Weights of a small mixture-of-experts language model, trained from scratch on English Wikipedia.
Size: 12 layers, width 512.
Below are experts of layer 9 (counted from 0) of a mixture-of-experts language model. Rows are named router (the router's row for the expert) and show model dimensions 0-63. Each number is 128 + 32 x the weight over its row's rms, rounded and kept within 0 to 255.
Before each expert's rows: "comes before" lists some tokens at least twice as common just after its tokens as in all text; "mostly gets" lists some tokens that are sent to it at least half of the time. This comes from a sample of Wikipedia text that the model never trained on. Tokens count by the router's weight.

# expert 26
comes before: " the", " a", " to", " that", " his", " it"
mostly gets: " make", " wrote", " won", " because", " making", " gave"
router [147  28 131 165 159 113  51 153  81 130  61 117 158 134 138 187 110 100 136 121 158 106 155 185 148 103 183 130 129  43 109 108 130 129 142 174 140 116 101 145 168 153  89 106 127 118 146 130 133 116 153 137 163 150 138  94 106  90 156 125 200 153 159 101]

# expert 93
comes before: " |", ":", ")", "th", " -", "nd"
mostly gets: " FW", " DF", " MF", "watch", "–0)", "chill"
router [140 135 120 104 174 147 101  65 108 124 142  91  28 105 144 136  91   5  98 115 180  75  68  80 145 154  79 145 110 128 152  92 165  87 131  97 125 206 102 120 108 104 101 143 102  80 120 137 130 167 127 143 168 156 175  64 158 140 112 161  87 101 125 115]

# expert 37
comes before: " |", ";", " /", "th", "=", "The"
mostly gets: " Apps", " FW", " DF", " MF", " 7", " Ret"
router [128 128  93 136 130 168 138 150 138 129  97 155  91 151 161 118 132  90 115  94 125  58 121 116 126 172 200 203 135 165 168  92 129 113 167 125  95 172  95 113 140 124  85 170 119 156 189 121 141 116 184  76 203 137 145 138 133 154 211 142 129 115 153 135]

# expert 24
comes before: " the", " a", " his", " their", " this", " her"
mostly gets: " against", " of", " how", " avoid", " about", "ium"
router [162  63 118 105 114 121 106 111  99 140  69 109 114 182 124 119 115 167 125  86 168 107 134 143 133 118 148 157 126 103 140 108 153 145 161 136  78 152 118 143 140 175  91 139 185 151 138 120 107 122 166 143 175 154 114  87  90  94 126 151  98 167 111 158]

# expert 67
comes before: " in", " by", " to", " on", " as", " of"
mostly gets: " based", " known", " located", " published", " built", " formed"
router [158 114 143 149 100 106  99 159 160 135 104 103 100 153 131 117 155 126 139 143  90 115 146 134 169 106 183 154 108  98  88 106  98 119 123 151 137 134 173  91 145  76 141 118 153 115 161 159  59 114 155 146 189  75 154 141  87 114 121  92 148 130 138 134]

# expert 69
comes before: " the", " a", " his", " he", " it", " that"
mostly gets: " if", " give", "allowing", " how", " asked", " When"
router [128 133 127 115 134 160  87 118 113 163  83 135  77 120 162 127  42 126 104 115 114 107 148 149 135  62 232  76  72  69 144 164 118  90 182 152 119 131  95  80 128  95 149 122  85 143 141 154 122  84 170 151 178 155 131 111 122 122 119 137 111 177 149 117]

# expert 50
comes before: "\n", "==", "===", " ==", " ===", " ="
mostly gets: " ==", " ===", "Personal", "See", "History", "=="
router [146 181 120 107 150 144 118 125  94  77  90 127  65 161 101 111  93  15 189  75 133 113 144 122 128  61 153 185 136 118 166 151 106 124 149 156 175 163 129 127 130 154 143 162 151 123  90 112 120 115 115 186 184 132 165 121  74  78 103 136 172 110 119 149]

# expert 80
comes before: " the", " a", " that", " to", " his", " an"
mostly gets: " took", " wrote", " gave", " stated", " spent", " contains"
router [ 96  92 112 161 184  91 114 101 114 153  56 119 144 163 141 144 111 100 120  94  99  93 134  72  94  85 164 124 160 110 161 117  57  76 129 161 104 140  99 165 154  87 115  68 107 107  87 103 106 100 193 210 187 101 106 109 106  68 153 124 145 137 115 139]

# expert 58
comes before: "\n", " |", ",", ")", ":", ";"
mostly gets: " 2006", " 2024", " 2019", " 2012", " 2020", " =="
router [232 149 146 135 139 106 158  98 141 111 110 107  78 153 171 185 112  51 160 139 133 101 129  77 109 131 164 143  84 165 101  81  92  97 151 166  95 146 123 145 107 117  88 125 154 154 127 143 125 137 183 151 181 158 159 106 100  62 132  87 151 161 178 201]

# expert 86
comes before: ",", " and", ".", "s", " for", "ing"
mostly gets: " water", " music", " rock", " cultural", " football", " wood"
router [125 111 110 159 170 127 137 144 118 125 121  85  41 154 108  89 116 103  96 182 152 133 129 105 163  89 167 185 160 104 180  72 132 148 104 132 103 182 140 149 142 110 105  90 138 122  93  89 135 121 152 200 175 129 177 140 104 145 167 196  96 117 165 166]

# expert 65
comes before: " |", ".", ";", ")", " /", "N"
mostly gets: " (0)", " JPL", " +1", " −2", "sq", "---|---|---|---|"
router [147 154 136  76 158 123  79 148 117 124  69 100  82 139 130 136  92  21 130  83 134  49 146 148 134  88 159 177 139 142 101  91 122  80  87 172 105 209 130 154 135  44 115  98 112 145 131 182 109 160 105 169 165  98 125 143 198 160 174 157 156 166 171 133]

# expert 43
comes before: " |", " of", "s", " is", "·", " —"
mostly gets: " age", " father", " brother", " size", " Socorro", " husband"
router [183  78  90 102 161  86  64 127 113 133 123 113 149 138 108 139  95  55 170  65 114  61 150 150  81 125 142 170 140  43 128 155 125 114 111 117 127 160  78 122 116 123 106  90 122 112 160 127  90 108 165 182 190 120 167 146 123  81 194 118 103 156 153 114]

# expert 1
comes before: " |", ",", ":", " –", " season", " The"
mostly gets: " 2020", " 2007", " 2002", " 2004", " 2017", " 2019"
router [103 127 193 107 155 136  89 119 131 159  87  75  79 154 110 127 117  76 189 130 151  89 174  93  87 133 154 105 146  44 116  96 143  79 118 164 105 166 130 123 164 115 168 107 152 186 134 143  72 147 124 111 146 140 166  96 144  61 146  90 122 137 131 190]

# expert 78
comes before: " to", " by", " in", "ing", " of", " with"
mostly gets: " able", " led", " help", " appointed", " graduated", " responsible"
router [109 129 136  90 148 157 112 137 126 104 127  95 106 153 118 142 139  71 135 117 123 128 132 181 143 138 200 156  64 117  81  98 141 148 156 160 144 115 129 131 162 105 101 108 147 137 111 174 147  93 111 170 228 135 136 143 111 122 145  90 149 177 177  63]

# expert 88
comes before: " the", " a", "N", ":", "W", "="
mostly gets: "On", " Binomi", " Turnout", "DST", "During", " \""
router [171  93  80 130 152 106 120 121 130 146  91 173 107 187 136 136 114  98 153  65  99  86 119 149 101  79 239 158 120  47 116  31 102 131 103 122 153 126 149 122 174 138 102 177 170 155 177 164 131  77 164 119 204 204 103  88  89  32 152 104 210 165 152 114]

# expert 83
comes before: ",", " (", " |", ";", "'", " –"
mostly gets: " Jones", "berg", "sson", "mann", "ić", " Singh"
router [146 133 102 147 143 130 107 129 108 142  98 112 169  69 124 144  62  81 106 122 133  80 117  96 140  78 146 129 137 113 107  99 113  74 194 141  81 206 170  87  89 157  96 161  18 160  54 130  98  55 136 122 155 179 102 139 114  80 142  74 140 121 139 106]

# expert 45
comes before: " |", ":", "---|---|---|---|", ";", "ed", "|---|---|"
mostly gets: " MPC", " JPL", "|---|---|", " Votes", "|---|", " %"
router [ 94  89  68 150 143  98  95 183  95 130  42 140 132 130 140 133  94   0 141  88 109 121 142 123 121 192 192 139 128 140 111 101 108 110 135 150  82 130 129 104 167 109 153 114 152 191 140 171 137 134 167 167 161 137 112 123  98  47 113 125 158  95 120 130]

# expert 10
comes before: "\n", " The", " In", " He", " It", " he"
mostly gets: " However", "\".", ").", ".\"", " but", " because"
router [135 120 104 102 173 113 116 141 109 110  54  65 114 117 176 121 162  99 112 172 105  82 126 112  85  96 170 149  80  91 144  52 122  69 120 181 100 148 114 159  67 100 193 156 112  87 143 101 102 207 104 187 143 105 179 124 167 103 138 127 187 185 141 145]

# expert 3
comes before: " the", " a", " his", " their", " its", " an"
mostly gets: " at", " in", " during", " for", " within", " throughout"
router [138  99  84 124 166 158 166  95 113  99  90 118  90 141 179 102 122 116 100 129 123 145  98 122 133 123 160 136  78 134 108 126 169  89 119 146 130 127 111 127 150 128 113 165 180 115 160 135  89 100 148 177 224 138 145  79 110  78 140  59 125 153 147 120]

# expert 62
comes before: "\n", "-", " |", " ", "|", " UTC"
mostly gets: " classification", "^{2})", " Density", "^{2}", " ±%", " code"
router [121 124 106  90 163 122  43  67 116 160 106 127 166 134 171 123  91  31 154 109 166  98 108 159 104 119 158 157 139 151 118  72 124 112 185 170 147 157 117 128 118 127  61 147  97 127 202 144 138 142 184 137 143 173 146 113 104 130 167 118 118 105  95 157]

# expert 90
comes before: ".", " of", ",", " in", "s", " and"
mostly gets: " role", " contract", " death", " success", " goal", " services"
router [153 124  81 111 114 170  87 137  76 131 129 165 111 174 107 121 136 104 131 119 138 114 114 150 170  68 135 144 116 131 138 130  85  75 183 103 111 141 153 127 190  74 117 132  94 131 106 160 140 118 203 197 201 131 135 115 110 108 142  99 133 243 147  96]

# expert 61
comes before: "s", " |", " 0", " 1", " 2", "W"
mostly gets: "'", "’", " Jr", " MF", " her", " his"
router [145 187 105  88 130 144  88  88 151 152  98 155 121 147 117 108 112  75 104 139 185  92 151 128 106  73 226 145 104  78 147 151  68 122 137 150 136 112 129 172 108 174 112  79 143 167 170 130 123 121  94 166 159 138 118  48 136 110 188  98 135 144 147 131]

# expert 55
comes before: ":", " |", ")", "s", "ed", "=="
mostly gets: " JPL", " Coordinates", " Preced", " Total", " Genus", " Succeed"
router [155 148  86 126 191 106 100 134  92 150  86 124  97 148 184 163 145   2 163  67 150  94 113 112  68 118 225 110 119 132 121  43 136  63 143 131 146 122 148  71 208 142 130 129 163 117 133  89 117 100 144 191 235  73 109 145 144 119 147  93 111 118 163 119]

# expert 60
comes before: "\n", "==", "|", "The", " The", "==="
mostly gets: " 2022,", " 2020,", " 2015,", " 2008,", " 2009,", " 2025,"
router [148 152  94 116 144 121  80  99  99 110  78 193  43 109 131 103  83  93 181 159 126  86 166 164  99 128 161 124 156 137 130  67 105 104 100  95 126  86 106 189 129 117  76 154 166 191 145 182 139 127 146 144 241 145 155 102 149 120 140 103 110 113 164 135]

# expert 77
comes before: " the", " a", " to", "ed", " in", "ing"
mostly gets: " worked", " make", " entered", " spent", " moved", " reached"
router [110  92 118 183 145 117 128 105 113 130  42 109 122 148 130 141 128  99 133 132 128 109 153 147 111 113 188 177  90  64 120 166  85 136 147 143 141  95  85 145 179 173  78  78 158 111 133  69 154 106 156 156 170 132 113  94  90  63 121  88 204 106 125 156]

# expert 79
comes before: "|", "==", "-", "The", "===", "In"
mostly gets: " illustrator", " architect", " composer", " singer", " commander", " wife"
router [149 138  77 139 193 139 135  88 162 133  94 120  85 140 128 141  95 122 128 148 141  91 137 113  69  95 154 193 143 138 107  64 137 156 104 128 132 147 124 167 171 108  96 149 151 163 144 113  75 128 191 170 170 145 175 130 109 140 120 152 119 111 164 121]

# expert 30
comes before: "\n", " In", " The", " 2019", " 2006", " 1998"
mostly gets: " January", " February", " March", " November", " June", " October"
router [ 88 134 121 121 184 122  50 130 119 137  96  70 122  66 101 152  97  95 122 118 111 113 177  99 148  27 141 116 153 145 110  94  71 115 142 108 128 108  96 139 161 176  95 133 116 142 148 102 150 128 121 197 156 152 128  85 175 155 139 102  79 105 186 132]

# expert 76
comes before: "|", "==", "The", "===", "=", "In"
mostly gets: "=", " ±%", " Swing", "|---|", " votes", "It"
router [174 146 155 142 121 151 124  57 148  56 106 201  87 103 183 115 102  47 109 102  91 149 131 160 167 152 191 153 117 165 103  81 128 154 141 177 115 166  83 112 132 105 126 119 129 164 186 151 141 148 165 111 189 177 149 118 139  78 136 154  97 134 129 156]

# expert 16
comes before: "-", "·", " York", " American", " United", " Africa"
mostly gets: " Communist", " MPC", " Peter", " anti", " Jack", " Saint"
router [114 139 167  98 142  98 132  82 108 198 111 168 116 126 178 117  85  97 158 151 137 177 143 161 133  92 130 149 126 119 109 101  94 167 132 192 111 205  79 109 121 120 125 117 119 183 160 156  65 117 137 181 176 157 191 117 140 137 176 125 149 104 121 197]

# expert 94
comes before: " the", " a", " an", " \"", " his", " well"
mostly gets: " include", " where", " using", " including", " contains", " includes"
router [109 138 141 148 203 152 136 125  83 146  34 156  80  81 129 145 136 147 155 113  92 132 153  71 208 117 144 131 106 118 127  33 113 140 144 180 133 148  77 106 156 156 150 105 137 131 117 132  67 121 124 190 190 111 144  57 138  73 119 150 138 160 107 151]

# expert 89
comes before: " |", "th", ";", " years", " km", " June"
mostly gets: " 30", " 25", " 29", " 27", " 18", " 10"
router [125 140 122 172 181 147 155 167 169  85 152 127  93  69 116 156  95  36 123 139 155  75 177 155 162 144 161 172 144 184 100 169 104 137 156 129  88 152 107 138 167  64 139  95  94  91 118 122 122 114 131 180 176 112 155  98 153 161  90 140  96 111 146 146]

# expert 25
comes before: "==", " was", ",", " that", " is", "In"
mostly gets: " There", " According", " However", " stated", " continued", " During"
router [165 177 103 163 167 163  70  69 136 126 110 135 110 158 150 122 115  76 109 179  91 100 157 144 117 128 125 111 160 119 128  81 100 108  70 163 123 141 104 159 184  67 104 121 126 159 144 167  58  74 227 173 170 102 157 105 108  86 150  94 112  92 138  75]

# expert 73
comes before: " |", ")", " 0", "S", " 1", " 2"
mostly gets: " Chevrolet", " Football", " NBA", " Survey", " Racing", " Family"
router [140 110 128 131 153  88 108 150 119 118 122 158 131  83 103 174 101  47 128 137 183  95 193 162 121  88 155 132 138 170 131  96  97 103 115 144 107 160 107 187 121 137 166 146  91 110 115 159 115 159 144 144 144 155 174 118  83  89 124 138 157 165 110 159]

# expert 23
comes before: "-", "\n", "|", " The", "===", "=="
mostly gets: "\n", "---|---|---|---|", "|---|---|"
router [156  87  82  99 129 120 124  80  72 133 148 167 114 148 112 115 118 122 170 178 177 127 163 113  87 119 158  97 126 148 125 103 146 150 161 164 137 171 123 112 152 124 154 119 151 127 143 130 155 119 155 126 197 173 169 115 159 136 161 113 162 173 152 158]

# expert 32
comes before: "-", " ", "|", " The", ":", " He"
mostly gets: " Died", " Genre", "hylum", " Founded", " Occupations", " Deputy"
router [119 144 151 130 178 132 125 105  91 161 113 133  82 119 189 106 139  95 135 165 134  82  96 126 112  92 146  89  98  86 111 116  99  42 170 152  81 179  61 126 133  95  97 111 136 142 152 192  99 139 120 179 169  60 164  35 148  62 137 129 134 195 194  83]

# expert 15
comes before: " the", " a", ":", " ", " an", " its"
mostly gets: " without", " including", " using", " with", " Website", " despite"
router [112 105 121 123 199 106 135  93 137 126  57 145  98 129 110 137 106 111 153  76 131 112 132 129 107 113 168 146 112  75 112  84 124  94 134 138 128 144 137 115  95  71 173 154 151 128  98 133 128 111 166 181 193 173 187 102 146 134 145 127 164 145 130 115]

# expert 84
comes before: " |", " m", " km", " (", "N", ";"
mostly gets: "′", "99", "08", "00", " Votes", "38"
router [142 157  91 133 147  98 141  90 150 120 103 128 122 113 107 185 131  26  72 102  85  90 171 102 163 103 199 133 160 116 107  95 131 110 128 201 130 154 156 124  95 136  94 154 105 195 128 129  80 112 182 124 138 167 130 185 133 116 138 140 120 112 165 190]

# expert 28
comes before: " |", " of", " 0", " 1", " 2", " 0;"
mostly gets: "100.00%", " Loss", "–0", "–2", " 2–1", " miles"
router [168 108 126 110 179 140  75  80 111 146 134 136 136  99 133 170 142  58 128 160 140 135 125 100 139 121 141 177 128  92  80 101  90 123 137 203 125 185 126 111 132  81 168 120 116 119 124 121 158 157 186 146 200 108 167 135 157 120 135 165 160 208 101 114]

# expert 29
comes before: "\n", "==", "|", "In", "The", "==="
mostly gets: " ==", "History", " century", "Early", " late", " Early"
router [140 179 144 124 147  96  30 104 141  81 139 105  87 178 141 105  83  73 140 128 122 133 165 114 102 121 173 152 115  98 149 149  76 110 117 160 141 163 127 110 135 161 107 121 167 116 165 172 162 178 120 146 154 156 186 109 132 101  89 110  74 157 140 146]

# expert 9
comes before: ".", ",", " and", " in", " of", " for"
mostly gets: " officer", " manager", " Committee", " politician", " officials", " actor"
router [153 170  99 186 163 144 127  35 150 112  85 100  77 119 116 136  67  85 160 132  90 132 118 153  68  73 156 157 155 151 133 120 115 104 121 138  96 122 133 195 150 106 110  68 162 148 220 109  87 113 114 182 183 151 141  97 109 195 166 127 141 146 132 143]

# expert 22
comes before: "\n", "-", "|", " The", " In", " He"
mostly gets: ".", ").", "\".", ".\"", " 2025.", " 2010."
router [109  82 139 113 182 153 131 114  84  97 106 111 114 103 133 118 135 171 139 186 183 136 154 169  89 157 145 166  95 155  84  89 156 133 130 193  96 137  73 154 116 152 131 132  99 115 175  65 152 160 148 217 166 144 176 110 133  97  68 145  95 165 116 106]

# expert 81
comes before: ",", ".", " (", "'", " City", " University"
mostly gets: " American", " British", " California", " India", " China", " French"
router [142  98 179 110 141 153 149 141 175  87 169 130  55 151 184 150  98  92 106 117 148 172 123 108 106 106 147 160 130 137 149 143 107 100 169 141  85 173 104 148  95 146 130 107  81 165 132 163 112 113 127 205 137  99 188 120  56 125  72 135  99 122 117 140]

# expert 7
comes before: " |", ")", ";", "i", "e", "er"
mostly gets: " LINE", " JPL", " Jr", "watch", "sch", " Event"
router [ 86 171 119 166 129 144  74 150 136 130 108 163 150 109 128 182 121  43 142  91 171  51 131 113 231 142 181 125 115 132 129 143 141  81 158 112  98 144 163 146 138 195 141 151 183  89 144 113 111 147 150 129 151 150 142  66 159  82 142 129 151 199 149 162]

# expert 17
comes before: ",", ".", " and", " of", " in", " with"
mostly gets: " father", " However", " brother", " vocals", " mother", " drums"
router [139 157 149 120 166 153  67 138 133 139  73 152 100 124  89 172 151 122 185 119 138  75 141 173 109  87 179 126 134  99  54 153 121 142 189 199  86 119 150 126 111  98 138  53 122 129 126 192 137 118 199 205 150 150 185 124  68  88 133 120 149 130 144 183]

# expert 82
comes before: " the", " The", " a", " his", " In", " Born"
mostly gets: "=", " near", " between", "From", " From", " throughout"
router [112 139 156 138 171 125 107 119 138 166 120 129 108  70 116 142 114 104  95 119  84 116 136 138  81 136 177 100 103  96 149 119 115 151 113 151  89 211  50  98  94 115 149  98 180 113 204 105 100 128 141 201 181 110 136 140 155 129 153 116 167 117 141 172]

# expert 36
comes before: " was", " is", " had", " be", " were", "'"
mostly gets: " he", " they", " she", " who", " They", " He"
router [ 88  90 124 120 123 142  66 122 153 110  91 159 141 129 126 152 103 123 107 159 127  97 111 105  93  91 157 154  91  96 115  99 112 156 162 158 158 118 115 161 115 120 133 115 120 124 160 123 167 123 130 180 203 104 129  86  99  89 146  92 184 108 120 130]